Experts of a small language model: 112 GeGLU neurons an expert, 4897 steps.
Below are experts of layer 4 (counted from 0) of a mixture-of-experts language model. Rows are named router (the router's row for the expert), gate (a neuron's input weights, with its number), up (a neuron's input weights, with its number) and show model dimensions 64-127. Each number is 500 + 40 x the weight over its row's rms, rounded and kept within 0 to 999. Numbers have three digits each.
After each expert's rows: "gets" lists some tokens that make up at least twice as much of what it gets as of all text. This comes from a sample of Wikipedia text that the model never trained on. Tokens count by the router's weight.

# expert 18
router:459487520484502465505520488540468545523498481479479488520557580443510521522521534454459553527526519418476511429412514581493420493476527461505522488459469538496527483460461545451408441478466453
gate0:492492520590489549509452444513486552496457435477470399511532479523459551484444542441465522463526406570486543585505436526486533482501528476581510568508460522547441484495539515541508536508498521
up0:534473569493565446470519518609494490557481497520472516471502411532534539536532495478463487552404493508487554516543493487472487597517459545531438481477533477464547570393529512482510490537511456
gate1:531467469504478504492475503514481493435457494473485501380519506547536584480575467508479467521491483484477527522388498512497600471474495520480448553506526489452496497490520489530499497450540478
up1:487565480502484487417493526545535514527528540454550541514499469500521525496496428499554457511487467450461542411528466475470481507497477516395588511480498499541543497517445485494500565511450555
gate2:435571474455453525545406530507530528507526513503529453406511507480483510491565480426456449486530561428534492490454525446492413443497486519499518491454491482380449508456480502470472462556476417
up2:503580466539506470506477442482540505544528468479486529517465507507579441541491544483524505477450543524531415481462525545507501504578504533475567519487575508521449547509472505507476426527486574
gate3:477463472488468488538532487535476560457479474540530503604464517537492427505489441390460510451563493543556498572520550547500492523435550445558529482504490521487440504556423493516591470491424530
up3:500455490492480429506547519513486522488517530463480480445557518558509449487584571506483524414445525433543470468516486445470516479543474515536518508460519514483536504511498517521448467473495500
gate4:505516492518496452491451470561454456447409465479486535479449524458506455494434513483425488548479495509486546527539529587448488482437483503517443493541476511485524478489459524451471456418529503
up4:549475493503397525494471469504534456520515529544466509503479503500517488478447504461469575521448591439491500542433533481454516452473472434521485517556459508392418467491484465492429502532508544
gate5:454521484430496430523476506416447559535409517485518475519542497493406521545513499433477522491484501528489512517393509517548470530452470531453535474445447504528474486482495511490493600579473514
up5:539434514518590528484529513553545505502475477478484502521463525449498543487433556485411474537499514448471443468477474501486431450409462454519465537504477457492524515447422517509424505531470568
gate6:520479526439555557474471507549461525467470486467560498427482519530527541511568459526477536503472549444440613487581455547495595458484558462569516458544516473524530441514504539457457476459522503
up6:503544478531518548507471531506478544491544575482441507578454489544433486472479474583539458532452518409531450502489477512507490555522398447492411571518523483568475528491528538527513486506490465
gets: " the", " a", " was", " is", ":", " an"

# expert 22
router:506484464484582568503485500460524450480475565422457529488429510458473485521547503471421569567496453542505493538540464548483513523505554527510474499496501487556497529507490549529527540544544504
gate0:487472599546460518532491459485454568501434476548452514510542391554453483500449509521461495487438418535565475563429463461499572516502518467524530542433475525479495461483559557542503531452484498
up0:534500560455550439530520555501509481445476525511521511435425476477523534488513477456448475490508434516491515597503507553478450516525427550465433472519536469481487529440588536484485472503522573
gate1:463424534543498476496548486475452450403517510469489505480522503450476480503484466483532439555486536538526499522506552503535475456556463518498518557553510426513471498496566471471525569460562489
up1:501503490449513474480498508463575529521457450467461484461436493495563444489480501477498445514493485438515511454497449465457540422523502447452517504451418491499513500451429511492473478594471447
gate2:469524501465468555575481488452545546527483490461527469547436540553414535494554459495476434451558535488543431470555527461477499519462549461538488498483431570493465530444533415510499400507536456
up2:473495550486547501555542488474486492539503487421466514514527545529465532529538468512466549474534452505485516485529506525511566499482523493464521474502516530532464462555460502462493435506541461
gate3:484515571506490533536468485488427547511501477575516468579484547526421500545528465435443490529557461532545488502551505491533480491520538408573460436559479521524503530528500430499513499548442486
up3:452468488548535440542543533464440517532530518518523498475548508551475485471475591532526475496456474421509531570510565494499477565495487491571526542491535510484561528488504471554440497540433475
gate4:524534443495497490423427546528434519431493489511497472439514507469487438513492503503454551508512526557502519484546495592427519515433394547562521523538472494486496518536476488469513470444510495
up4:532507498495467458488453549464550465502602472531396452548515485535462509534481516484471518467457568461556546553457510464479567460496491429544475507552519492378493474475488452505403509469524519
gate5:426510481469524506546450514452511585533455439554483488436455461437531524480559589513498570506449492532452492491436449525565479461465531552479569475451453528467508485456505480517539501563489496
up5:510495489531561579498542534505518587463478512501489499510491554502473498520517533481533481568474507471524595534467465499473501459402491510537496508414449510475455483477486537521492411503466416
gate6:511516494455564522510465491494469507509415581516571455497507528552482478465550439523540528431494513466490497463505508507500566505536564527519514531510482425537524445465449490512504539536488518
up6:390474472492524514448561503441485541497559506489433468498514550544499482441508430578505482511525510422456464473535515510444490567535465513551478538466547562438518462500494501529559484543493515
gets: "1", "2", " ", "9", "0", " ("

# expert 0
router:479490478537428476544488488479549499518498505558530460526557490532472503510476550489496498427434429435503485391478522462484494481541445498484514549529506414459559479475519427469531494493470456
gate0:520483439516524515577464483464518548546482466497514511457560470551497568460404508591563517441483473517450533554494426474501516545483530493540468508468442576488487497469490521546469508420498501
up0:514482578454598512465512502495491434514557475503540464432502451532468532452503487503441541545498477482539513558492525477465465595476540583502501488521567432471492532472565553493541519583495521
gate1:527486451505536465499515496581496496423560508464570518522481483563514523438464467530498511532437482494564481524522542526509456419569465534463566587525543386419529488492528455484481498495486462
up1:464547497498465460501511540484518484494505535510506519529409481444564514464511484507568426521487420471517552524483384504520464490484520479473559502413531425470501494533442481475476472490469511
gate2:465461493446515509500430483490523517452460490447510502512450517475474509464498498525481517470588490565477442466573451491517427475504551494526477477404430533451471491525559467499505425500553468
up2:457501476521518492534577467536532509498486386475445518503516508491489455504471507520502549440503433560535494494544462535557481485549534482494503505487587494472486509508481430498436402514501509
gate3:543534522474405553463477496494444535538575465566509466602529480530509509524479439501464494541567476573516522492596545574542495575470567390569569484565467549501547514525477497433514483581497553
up3:489464552455505460560545492485495505444530547502515578523494503485514467453492570500496551494494520431555427525570484517492509513501477521506482468483519450507540424444509457499449495511491488
gate4:482463522513426497456426462563380519382441428503413495487511518464476462513454547455447536573546544531473546498565456603423502489450460539511520509507493524489534531478450460498470557390494532
up4:604495535581478504478497537468528398533541526556425543509494489508443544493500425507470580452474555469513455557427587483470488450494473433491443552502501519459462526471498515510397485487541510
gate5:437558468489490446492522490464452581580448488490529511464470481474468520494493473557525446455458467514472482458456456517518502428481510499482546494469441480579587528477547463487512575516532415
up5:468559506500540513493461495532502517434471491463502474502544488442493487477424582467506462523476524477497457527475559503569490513476482363477479470506518484541472550498401543554447436497413484
gate6:450519520481574568412466485537461503441528561486535525541457456573484516480470468484576580385491506537481513451586505514499533533584506536534535525514509397453500443518519455532484461435494496
up6:435496441500490469537452518501534517477542543506483461502457521544487455483465417559478462492465438438510516460525444536436462558536484504486420566515526575485482495546503538518547587462471502
gets: ",", "/", " (", " S", "–", "3"

# expert 4
router:504490463501550568518555553502489439479459464490549564552395509473494470446507526477467521486531522524469523521489499462495553567540484518530506513471532455510544444495418532530559507553465528
gate0:477549520494532552599493447455465567473532502557558536508569447520502489466396483520551509556474511549496508505420382531449546538495509480481509515473474478485472506465513567484546563427500559
up0:499488613469555463537471538560541542542546492510443522489498514506464535541508541530465518556480499502511452533479462532453502452545463533539485505474546450480467562463478534476495437455497513
gate1:553479490511479501503484418536482514403432476468464423571460443479468569490474457515479470469469436476487477611477532451579505455509403562513495579488450457469457578516473528457469502508465471
up1:446537525443476456469446552527566518600529510477469506548497509473514510444542486507534444492474477425513488406525462512471476522496505523443552468489498519539504540483507477506486459460491501
gate2:480500520502510501487482524469512509499491535422496466512509522483437478482511536517462519480541632501461444519509511489488481556478473468537451527442472575473497516414553482452557448496430474
up2:531514515532494496557457480497503488482465489462454592504504473474511543498471517532531541449514479494507552454476502506519515524602516537474462485509553491542491510572542481491452447524451491
gate3:540549454536487577503465459463438474490535456565541532547535514571457506542516482477493435556544452508521543562530475472550544490532510438555521502534409564511473506488387560492555574504506509
up3:492441518467518436546552510528407551472543535496541533525546522545489504499500580501460522460551528470526470548505472550509511483510484561515529539480536490448542460437502534456499467560443494
gate4:482504501526478479472435518501443533438491510529492540512537464516500440534478506504415540519504532511527522498543518555468498476504434511459476500486468504512495560439457444530481532458468511
up4:563476452515430553471463503496512485506534581554402514493506499467453462527514419465441543445439509482490463567455604436562442445492501440452569525503523472449440473488480496534407485518504496
gate5:454574491492458407566491490461474572522490420511453462451527483487492467489490440469467530477440488533477505505490504509528490463371526544497595493500490474557432526486473480558554587616478462
up5:447439505532549584505459514503503494477427516508500503504504609403537501492439545523564502557487437459505472500509499460473490531399477486478495535487456509512458565539512495504466510484470517
gate6:464491424494520487436480510465551547475467579498457473534530521587405491473506447485531512474506572556473529493486465581458539511532504509518501479505544448559456474472471440507463496462501482
up6:406539536461518474579546523395534471450572508521493457481519465522565518463495445537504484461525455475556579457508506561494472574513461518451384529493536532542487480493534477487513506441508513
gets: "s", "in", "es", "e", "age", "us"

# expert 1
router:478485468459555555428457613547507503520559575431542559496530481557506491524550489515450526528463485484474464604491467461497575567479517457575415496500546537559443573497520554580509597435435500
gate0:496433503529517514515479492513495579518489523525467511542518479530529504414482461499558495439464436580589507580507427444466498529555540498589462526471475492434515499465528541541532502386498459
up0:511515539507584524465540559525473473531453421534489505490487544537478618524508492512501508457532499394492493509454456514516455600524548504522446582479521484504543530497551493453468493531387537
gate1:519541483475512443499469516488509514461515537423443442549515537502477546542459452516475503501484464468442526503472517476494536477514535571482529602488500494484490527474524591527495540476529494
up1:471532500474424459455511531550532505580488492510493457480468516460586532481560534539496451550480480467584496447493473517441486490495508451522555531442470478476510502491444508474525550506454441
gate2:484454461490481536561434541405498519504487525524441485488467540494487517471439519473427455459530583477557437527571496453515511498508542511566504460430515572452456568511563454467474442471501468
up2:493568497488514465491497422506511452488516484462513460525534478525513528541544516561533576474542523498562473455516486508454529496540481558475534482509570450484451461572503413474501429494519474
gate3:531451502438443518460518462523470543516496495509429446539459483472501503540474423491516521507539497554552531541533462530504416506529536481526521494533430545508515515526474511541524554544489505
up3:493392507560508444474497500515417543492538547460490509501548536462487489464540529494474542415452476441520476529493505515487470524501511529460510531515510468513488448513490525601433415544428526
gate4:544472499536464432463472482558430503453498445534513486486463496447448468552482467462468487492491490566505567524489474591422488502460473564502555503501501502514515497536454485520441519432473482
up4:529461497544437471518471572502467506488524490542435481513490464499481474513528479463471548464474540445505510479475488473516501454540477493503488510530581481390459492530491473491398529490545557
gate5:419528470446531460559561493477497578533434448535507440465490495483517542480480455417560502463461482529431488495425469515562490438410542532528564571480476482535483502480537416487447537527567444
up5:415451452522511542480531544501490449477385556452457476489473599518511484431491502499530521535500483471395554548523488487497491472397450463559462554468495394484497495471420481550469463519512462
gate6:423496435524503550514469471493472529444455530504540510471489461558510468450489481457539574477494520493465466442579482490487498537515533545485451522490548461484466477455507510502485407501540493
up6:458485517485536455499464542444536475474565481490532515505446499472507472450504455553548488460547513444508456442540451504448552593495416475502461570520462583482511527426525491557489484475485411
gets: "0", "3", "5", "6", "4", "2"

# expert 20
router:462543496546476539516535546522561474517526460510498481453600473460501509460458519405486467559439458486486498466470497475523519529494571560538507480482549520456438482485511493612525483404513506
gate0:450498444472460541562487496473478520527484507488477513523546495580508536467430483561488457518402380532449486507509410456491520514491525453494535510473474612489528430490530531567462539432497520
up0:519411535427563538468466540525513528530544474582505556436535446506493560515523565528466536533480461586487542547450495478442407554558498534504438481502497502493475547471505553476561397572514512
gate1:552489498496490539491530481454464556423464491451463488501522490557523515483536449514481456533399475514542510546518500455565516502518485520453479522539511414522419482531569558489481500453522490
up1:526523515487513371493547506513527490508472591445577510516466441535513479507454489515486472494467530510515547476518416511497525459491500561444452485557481487446572462429505507505489485534452436
gate2:413518515474478507493455525527483457469561533417491456518547594489492474530503505512480500453549566504552474507539537443429394528491552514483486455484496558459495505475495459515476484518501483
up2:498502492509475465554496483486537475516491487418451457584519530453513553548554543501491484523567472533512486474425448528526581498557487520442464495500528501474415478546422542406514404555512510
gate3:469547498458471506525536424512468515478443468577504471552510436541449488466493441408491438548537536565529503542537569473522501518449498387524509492560463523550512498541466501403510541498455508
up3:452437517534541465446502527450452526427580544487581575514512521581464554450555543430533527468464464453506466537510551525467507528477514524449509516512483510513500422477515534522450453559509444
gate4:531513492455450521498431526522436521454491441511528480388478468479448403533454505410438545487520446457473523518498491575481497415476443558515519492534422485513489507456416463485491494409505576
up4:578452480527445506487495554540514487515469509531453522519523518525417515507519450477514519578454523494530461440488500494472490436544500477567497519524550483437456504479455470528432464472488531
gate5:454642501448483450464517548442450598541485417474475478469480497471509489549555466512514454467423448541510543567447498524509498444473563489463546454501530559474491550514522500485486605554523499
up5:482495475511492508446480494501516530505487437460453512447524475430455500511453544526441430452505515517461457501579524460491562445412474463561478539464448420549469571521452519559464410509511548
gate6:503504408440571453484538415510451481537475515442518483446450484485434519472541494505545484442500452504497498486510504490474615485526546536517476494470472385460448414451482476500536487499483489
up6:436495518536536455512530497464457448465585526405492439522479495479431504493496481588538537483533501473471548491499448476497444543533434500471450530473473569478543520458568513552477466514575465
gets: "al", "na", "o", "ic", "er", "a"

# expert 19
router:481497479494514551471506576498587507487500467501537598518527483496496550492494485500522458491482507481541502472506506519464514484530515472539510484460568446523582527545516535477461526457526516
gate0:538498559480420516561483465468425585499505537484420507531536474491457562461467506521539521502529469523525515554412370483481503547497538523567484608484451531473495495438502516497495518395521483
up0:519501580447571456452500545502452479510557487534493503491462511527482493500501533497430531448466420433519506529478495507521520577534477591568517501503524452407526547473551563438492419531441500
gate1:535456543506457510515487390533461464434488474499471427431447450480494504502452410503521432532423402513532548578474484522551502510457467474492469556494484452562500527498548531487507503554532450
up1:476526552532371457484502527562478515513545427393471536465479439414498504484516466480519420530501451452536533505514415524489527473493519456410531531516515498523513410566478529460505465529486488
gate2:461523503505461567537441503476461597495449531560521445478485521508437530476528506482499484485572604500483445525522462506470500483508478548526460464502453546488443560467507488496486428538463466
up2:458480489495580475549437510512529501488472480555462488585524494463499523529516463507534520481445462561576523525511495515572550519540487551521505507497543490510521455491451448494535376447462484
gate3:541545470494464459547505518561466472487494427548501485562512464591416467519436498462475515567580517538497527514560522532515497490551568461603426486509481546476536524527493498487515552551532474
up3:486519533454517438510525501464479505486533509457496527492523519537510506491507531490524510522433518442521447522535488556519565561509514470470493497457532434508532474469498497511445530563458492
gate4:509484505528508476532437482533369530501522435570521487477483507470478449486420451452437531545515547534465533508563440565460478476409477500534470523538441494499557482499439425494511523436515571
up4:567426509550465528473467564485487476533484558515427523518453548521499476486486465494505582473489527472489474501498496480437496485485509452558493504539540451447494483489440476463397475461540561
gate5:445581518524515426536476502406539592578501416480522509481492482465472512490531523490500531433503449554507512452485477520516474539461560526477554467428458484529507510515521483509498476512521503
up5:501484537537519536507466521493570440556462474497412516456516494480437549465458549496498444504471480449497484542491501529563470555406506437546499440499503397542459528544467542555509472511434530
gate6:506490483459564541474551477520495520499451507457547456467461503549487462447527544465521496512464498500513544482456515508463461499500525514489455494527459387486511413533508483543482477529506495
up6:492512525479504487621437483455498509438560466461494500529443551505504478427448447516547517485487529470554409439549468511481516524496412505500427531486531535544597504496585585552521475521482471
gets: ".", ")", "4", "5", "6", "7"

# expert 13
router:530485499552523480475410523491538531487478518512503463462533528476547467495515546598517426457553533475489505515486517482483510492518486468423537518539467524518533441456497508514460431445481460
gate0:510473498530469547558458496446485554484503497523473482566502463525499438469474470529521453500482490433507483472484526452495559555475543502495438596437439546558491538519537551522450596443519504
up0:564499596470534502522576465538447451510484489507492509516520485518536550554557478511417470496402522497522519509485445528517489501535497558549482554542450429409546478419561551478536439492497519
gate1:613431483505463477522565461468479490453428517473488445501406539516497527471469437458542531491450450525454446569503551564471517504465497465515500611466521435440501590505507489448576489563485483
up1:477491501510396451487488525505533560454508501412503497493508475428566538462563563518508496487408468500530550409567498424453488524540521510502527532460455510514528535503374444430471489467477469
gate2:446497458510521522564457516508553543478480556426530452541493512488533587522491553556504474510533552503554450543493515497533494506475526511526484438480407505472481550448530480515459482469467496
up2:530604447528544430505514508482550527512460440473436479501508480503550444514500508510529533523489515489505471485513473535552450461592481524515472562478523522514465476516454465459488378474490512
gate3:480509484472491504523517477547430501495457490506563449545464493531457487521486454476447492527563494563522513497534486519530509485479464417531516465523559524488487502527484477463512606515494474
up3:482450546457469509472550498491514568517483501425539533504593478556455489490544542466495464438537482478574509524521515550476534515534481482506442444510547469458602476512506535539462497490535508
gate4:470557514489473538467436474442427524489523485520487454493549500513501454507540505466539567522476541555519508491544425555443460530429487507489487488498495462490561416515420396486509485441501538
up4:595397498519456520533502498485500474541527566492491472532472535535470450514470514416528554476463495480472460548482528405487444440507436493534494493516479429427510484421482463508455439513521523
gate5:482606472522473477473484515469475495560445513532500467509510511496484509510568490433458460432462522505490532509409477471549500476451513530475585508454434480525498530496597465514558563584532547
up5:509523508495471539534524488486468555480374518510440487439567543491462512460484493491526456522420507475502494521491511503493523484427456436526513505463549455512456499496432476548464477537415523
gate6:547522489439455526442535479547486560485521471520526530516524476482475445524586510524597505413510426532476477495554531552456530557482576478577497519495490394546478441513489558541490519507527443
up6:403460445485537481501430565460534468488514588537533495456475493514477546503505457511515533516440504407477506524448503542447518547505483542524450510472506565523538525510550484518539499552515457
gets: " in", " of", " to", " for", " on", " at"

# expert 3
router:515521501515498517531448463497547431449549523526423485442367521538447427462539492494460548581422402475558508453527539562477485576472486480503474519560526520506486494507486539586473550471509530
gate0:513470543488482540532438531480451540485486505493449457444528499572480547485446466538572442459545430499532543566461420486490531466538539493513441537488453576495485471528528526524501536429445461
up0:536475550447546419475520523515478455502551436507482427515480458501492499526498481522453449518514441496442549556492532474568542450515413538492418478435492493457493513447522560419453505523478522
gate1:481446478456510477516507494476499519416500508520510513518501494469460573467484438493543405522489481553513545505482480549496553465550422509433544593479466425500541532510562542490557531472509501
up1:461512494429490503527529576526508513529591479505517466534481468507506502477509476509526501504491424458462484435462536481516468515538497470469553517562483452495564459491426487396523473503462497
gate2:474463511452480508527547515467557543484483507482527507509426581472464521496512507473455508467558605447513430543535531395496531501453594459505503492388449500448435478444538439521494427558493390
up2:489521492532519511585482454453542565553450490498483468499500423470478549440533532604550550462528467500530502462499479482489482476557562526470521528457519518455463460483448489461465390476463513
gate3:513495503461423487496473480527474525530536484532504453584474500593494473511518452482538481573484448500521488488556519461608490530489481497495521472518495631495496476468558477473496532568486497
up3:452461512512514483488536562441482538454502537381504515468475521617461455495479497466457524486512500421575473546513523518480523547521527534496512435461576421501510483465497469478439471553487478
gate4:515536472549464514452460512519403499466420474502496524482562492488554503577449485486410506517500572551445514505560453534477530528419452553473475541496474481498462509536455521510549537474527547
up4:583470492528415496476454541421497480562488518523502500528501501558464501434501483518469497479456557502519476541554485522458524457483479450471529514558528490475497485433497509565417517453520563
gate5:452542453468493503519507483408427570545426485553483478475512470470526502455542518470525503499512522537455487473485459510524488479416532529486547501470413477556478445518496481507534549548556435
up5:435503547464595497515516563526477542501430459459501475514537549462428515481463553591526472541479490488416532527576483498542496514488441478497468577493473464502543535480474542494472465434489449
gate6:537565443485545508486499487526517509457514488505497476526496483589474444457467465494565532483540476479478496456519508511465525463519558521513509514450496439492507412476486456516548547417483454
up6:497501420498508506472539528426500515484565483505482452496575512573459475415459464532541523543531505482521546463470447498503429531535437509535511579452541554477543450478538537475479509459509475
gets: " ", "–", " −", " +", " (−", "^{("

# expert 12
router:551510551419418429506471528441546450547552524470529488494571492463511485477451485492469426441520478509491516474545493482499512454502509492530525505470507471479500508458508536525502512492507460
gate0:504506442454448575528463491426443569524512515497482456530500456567487500498426513464516455525492472577509534523492487528435505542519568528504474532466526527540434499428446555540544507433436525
up0:540435517476601520473520505548500436471551420506481478469451503504541532536590524484413476483460470460514493504490443461456436504472536586516520530484560457456511523476578509476492485532493532
gate1:578430551465420513511551506481508553463471501567551409477484508490474524492478455491447445495518501523447521610529520537545437510543430464519468529454507418501498540471572571433536454525524489
up1:455543492408431472483527547492487515548501478436540553527530445500493448464508541474517456528459424479495489471562426510499505563460527504501563509452457523533521483486515480416562451552470432
gate2:485515477482499493555410512535489578455516558432487437530499590504435581520548482513505447488513553545583463510467566474465456502491549522490498511419513559488533552518509499459480430495502499
up2:516496499521519486500488446525527537505505484476500573611534525440571474539513565536505555506479415483509457439496430566486465523592483497491517482461529486474454485508466477500472457502513567
gate3:549515504533413548476465481449437491546516452470490442609520486501479513533481467510511529540539498519466565552546536508574518563515530449585521518560408536505430542518446503461539460528485459
up3:502505542552485483511521503484452526448547447490529568445538502528528460488537510447465529471444528407550473496565528591482454470474553553467540514455519511501546402487503439521459501491474543
gate4:529547500506485519522487481516423497396503483505495538437577432478411486464448512495476528537505488468503528515571506549447416482486440549524549575502493515519482547491436450519480486417521487
up4:558481525524468498545526551517511456519525509540479457481466550478454480456470487467449532500420541499484468502411559496481502450488536489505491548539590521440458502512525450439392512459511533
gate5:488564428509432462510501496440484605506464445521558486485511495523484591560521542490549448433450475517471547557475495481516588490429515533479546527413497549542507562490543492499470599531567531
up5:523516457514539580554498487459456540452448505467502524516459490439487479467463529531500483499471528451520488545439455540484492487493503400503498525514491429526480448494445505503487546451406531
gate6:500512477462489537440542476482459474524526578564486536541506558521423494481514448470544557415480494471421485501598497544477532513524529497495449500541481423516402457446453491462475533486505431
up6:435530514503481447509490476433572518418492494465501518486512495493494469469507532573534487488461494506547475478456472502384472471512434538524436501493620570485495503540560473545558437478462540
gets: " the", " his", " he", " The", " He", " it"

# expert 9
router:461389524511472421505506479516413557491522467502532506465502469570451425485471495529509425530495542426545503466543503544453567447506436418558438423531527508542493517549594516419515520472461490
gate0:470476552422517486541432418487553600455503506536539517521536475549473501475434507537572527518471496536520549512526408474482514547542512486493509532511442591493476463442453522518543529426465542
up0:491450573469563473504523532560516459493506481555459483540464481551526581521539496511416533519391422405570501569424460545524431539549473549563473517472517428473570505493523540448509541509448549
gate1:487538500470512459442486486484539502495507495462536477485486467507526493422492474542522546511483487474565445555490557576506487490525495494502542599536506423514514481511590496464511480493497488
up1:499545478470464465440523543510465471538466542456508479509467460502584493500544511492498469547491393423521509440507478504480475506504490405463594488444490496494493507494479497477525392531475488
gate2:469497459490501554525460555480474534464525533423492521470416592494426526504517477557445466441527538451482453490491503394515498477553537523510496470474460530530479499529551446469487459521461451
up2:539543490556507483561513480473526529517493456481397535542581552513506522543534508520529519490474481476456497499480468526535520523520522493447557467437553532505481489570472458482494398488459512
gate3:518518471555522445494503436561486539446490481503557444621471552545506531527455544440430483532499506568490508534553541545587498540505482433587495525503447559487505525552465504453571541546458517
up3:558494521541492464554527551458490525525536518439510558495520541525453497441474549510473550427554511486555429478517542522491492530510501500469469471507528444528534447499502480519498513532419503
gate4:530479440516407479540432531509431556473436507518462528491517486527507435436463506455420564472474545526490515487554481578453465472425479507583519526494465523512442514511422473505490533386514500
up4:555508551495473486514515578495423532496527511537448489472458526493456438478476504474493589527455470476474497536463545421543544408544461442560523471507556462466507513462550503492428511479576492
gate5:488610451514494405469526509385428566549437457439533461553484472491516522486526540497470469444438531489497432489462522512516513472446568517439510493426479522515504526426532525487562559534598502
up5:539465562491552530519551519508473464495480529564511449500502531452466462432512540499478436513539511450422501540545504474482496493442417441560481435454512441514485569490475557520443464554447450
gate6:514522502420571507536472531526500535463435520504541548504497479569481411451533467433535516428514498518516503522552510548518536497492480531580487497514516497561500535454500466481513502463530509
up6:441464498470552464513518565468518497461600458531515466485478475479493403466495489517523503484505515418507505488488463558424498532496493504539463500578557495472538537505527500575539468513522480
gets: " |", ";", "|", " Total", "---|---|---|---|", "%"

# expert 10
router:517452529502535542472462503469485530482435495511467466533510531447575529448485542492532559452609488477470529549492531520507462472453528511439513485486411503511507489510483518478470442581522481
gate0:522497478546444476564470443516426488541469471484479482562533442492500441462424549531483546431490456473498521536460497459446455486544534511550441576460495509522457487433541552495510605444480466
up0:543541505445551462543439498558474495485520484516517496477459490506525534531508532494400542506471536491513514486514448466406527509510527556484436534457565422489524546481602518481478495537524561
gate1:517485511532495506471563502519500478411425562462494447514524465544516620485471466591455508518488457525518484524514512500540507513488439458480504531473509482444470530529509502463550476514471449
up1:454525495470494419536526510512506535507491543424500550505465491536510482420531525507490473469426486490526518440548490481455532435487564490459501437525414433489519492512474478454457518502544496
gate2:467454481517503561579436486526578508448491521532541453532479513514521559500506519469442548463560543519545444546502476517487469466502587489524447520442442525527489581446491470537505444485485496
up2:460521505498550444522537510493555553543521508471435501478464488552518420507469526492443523500478490460555482513557512514521482446564510520472570463509556471453454476510467523461464427414429556
gate3:486533496468475498502518444506461513496504437527544452570464491560472480454493480461475552445517527618520523491562480517538460517558489452583475477523424534522494519453522524421486549557434555
up3:504474518428479504511533530504453529524520451478549522463536511507451509560563508521436454493500526501508480474508482555510531558535471550481535480392554521479530507476521477484450477533492435
gate4:478524511547486524478421544509407519456496440468588436469490506517494481506434478471441516503551551529525556490522502580508479508493470524562466487520472476543512564495470443502500529396524564
up4:569509518518490558528455551463541494560554530550460516524501501565479467556480476474471613487472477505545488539505519461475448461579514444537531526558523509429504482480551545504463482472540528
gate5:460608478452461450465528504502515526552461498518510452469479490534504476528580477440562471531482512535484461487432503508555534472440482483477566519482441448571447490437519464503508549599524524
up5:533482466462522542488518586526524535507427470465426534496539553489479541525408594489528509524442507473463449575478487504494488499493381452558471523475478449562452493524462546527472472487463530
gate6:594496529500536483465473526584519520447482462493506514525527571452479538545470525487568484407491464487420525507468552567480585502502492523542447427548466466570480463455482475478501501481481422
up6:429539464541517445534513541476436539481540606506550450474518521532452455493472448522503494480463440480481499481548538478459454556416465449518482480454528531506531549507553520511469415523527509
gets: " of", " in", " to", " by", "-", "|"

# expert 23
router:474547482565537500507497505576491497456533498550445529523519444528554517461462545473536526556479510517563500480479480544518516494518473494492495471503539471500470562539445502461470506533489590
gate0:450479515549473520571442476494458544507488524555468484499555443507482496451422503479481489530481510524500488546502430456505527614531509443526510523495461543522508560416524508528479571425455512
up0:603536536440597438468504539534505420444501517560534485532502487519493488522473504466441539497501437478544507543472438529547480532547507568526498532489478555400459540469533560460534491481475533
gate1:455460482566473538502521456462498510455485480505454429520473452564484572485459463503499492489515529499545515565490544560532505508460498500500479582511468517405513528482544535447552502515538519
up1:504481527472486508531488530497497463543514455462586535500489493451590448536468506475465457543465428528490557431509429474434525511462490487459518514477440507500544445452480456419500516504499445
gate2:491489517470499533535454493579495537516444575513506446510481519455435507491592467455486444554559611467504450476536484479538501519496506495514492454417475495442461505497558469461513447511492524
up2:468555543542563515541490498490515490476452484461485500495519527438484514489518571527488469542543431520501481499482473544512467463584484603494521493485522525552551487535474491472491429451452513
gate3:546546500454456518506485485568454549517460442521495503609494453517503523581453467485491524521560431551469513509510482559592521451498419448602463534523499594521532531489485459459461502547511459
up3:446468480512533452500490525477499564505474556430522522517510531586469598482496557448482478527506572444518405480514526594508458523500508517508527475508544426474546454485537475549450520520451564
gate4:505519534513441497488441487561478507469413467561500497468448466535502468501499424448447527555488506495467536511543471542458535521427415492489477500507442487514512470529518437537548565417539516
up4:556477539498430537555410531525462514546460502566498503524467501474450580466504484435470566519450578500536456560477528414534483512489459454511480508548513469459525480516497489494412492469499532
gate5:467583459487450447505510536464433526538435535484566505452514480457500560466490549494490469441475527489443451550476519496555484507433563514469508510466461527540484515521541470454551586541521540
up5:472498465546549502487500475437483477546423544451455506545442550487539496491466561569489479483526545537521448533518543538541496503484486514510464541561497441518478508476475554525478453492518565
gate6:494500498369539444496521500498432544410532547427552531441509411513419553519522523484515576453531469510511502434489494466511492495492479563471510480517496416505435396503494473506494458495440470
up6:444511427454466417537493506439495542496562502490570467482509512496475560484487428587531478514508503467455478382548489451555497575532417477402386520489538538488543494528482542533502478473482472
gets: "\n", ".", "==", ")", "===", "|"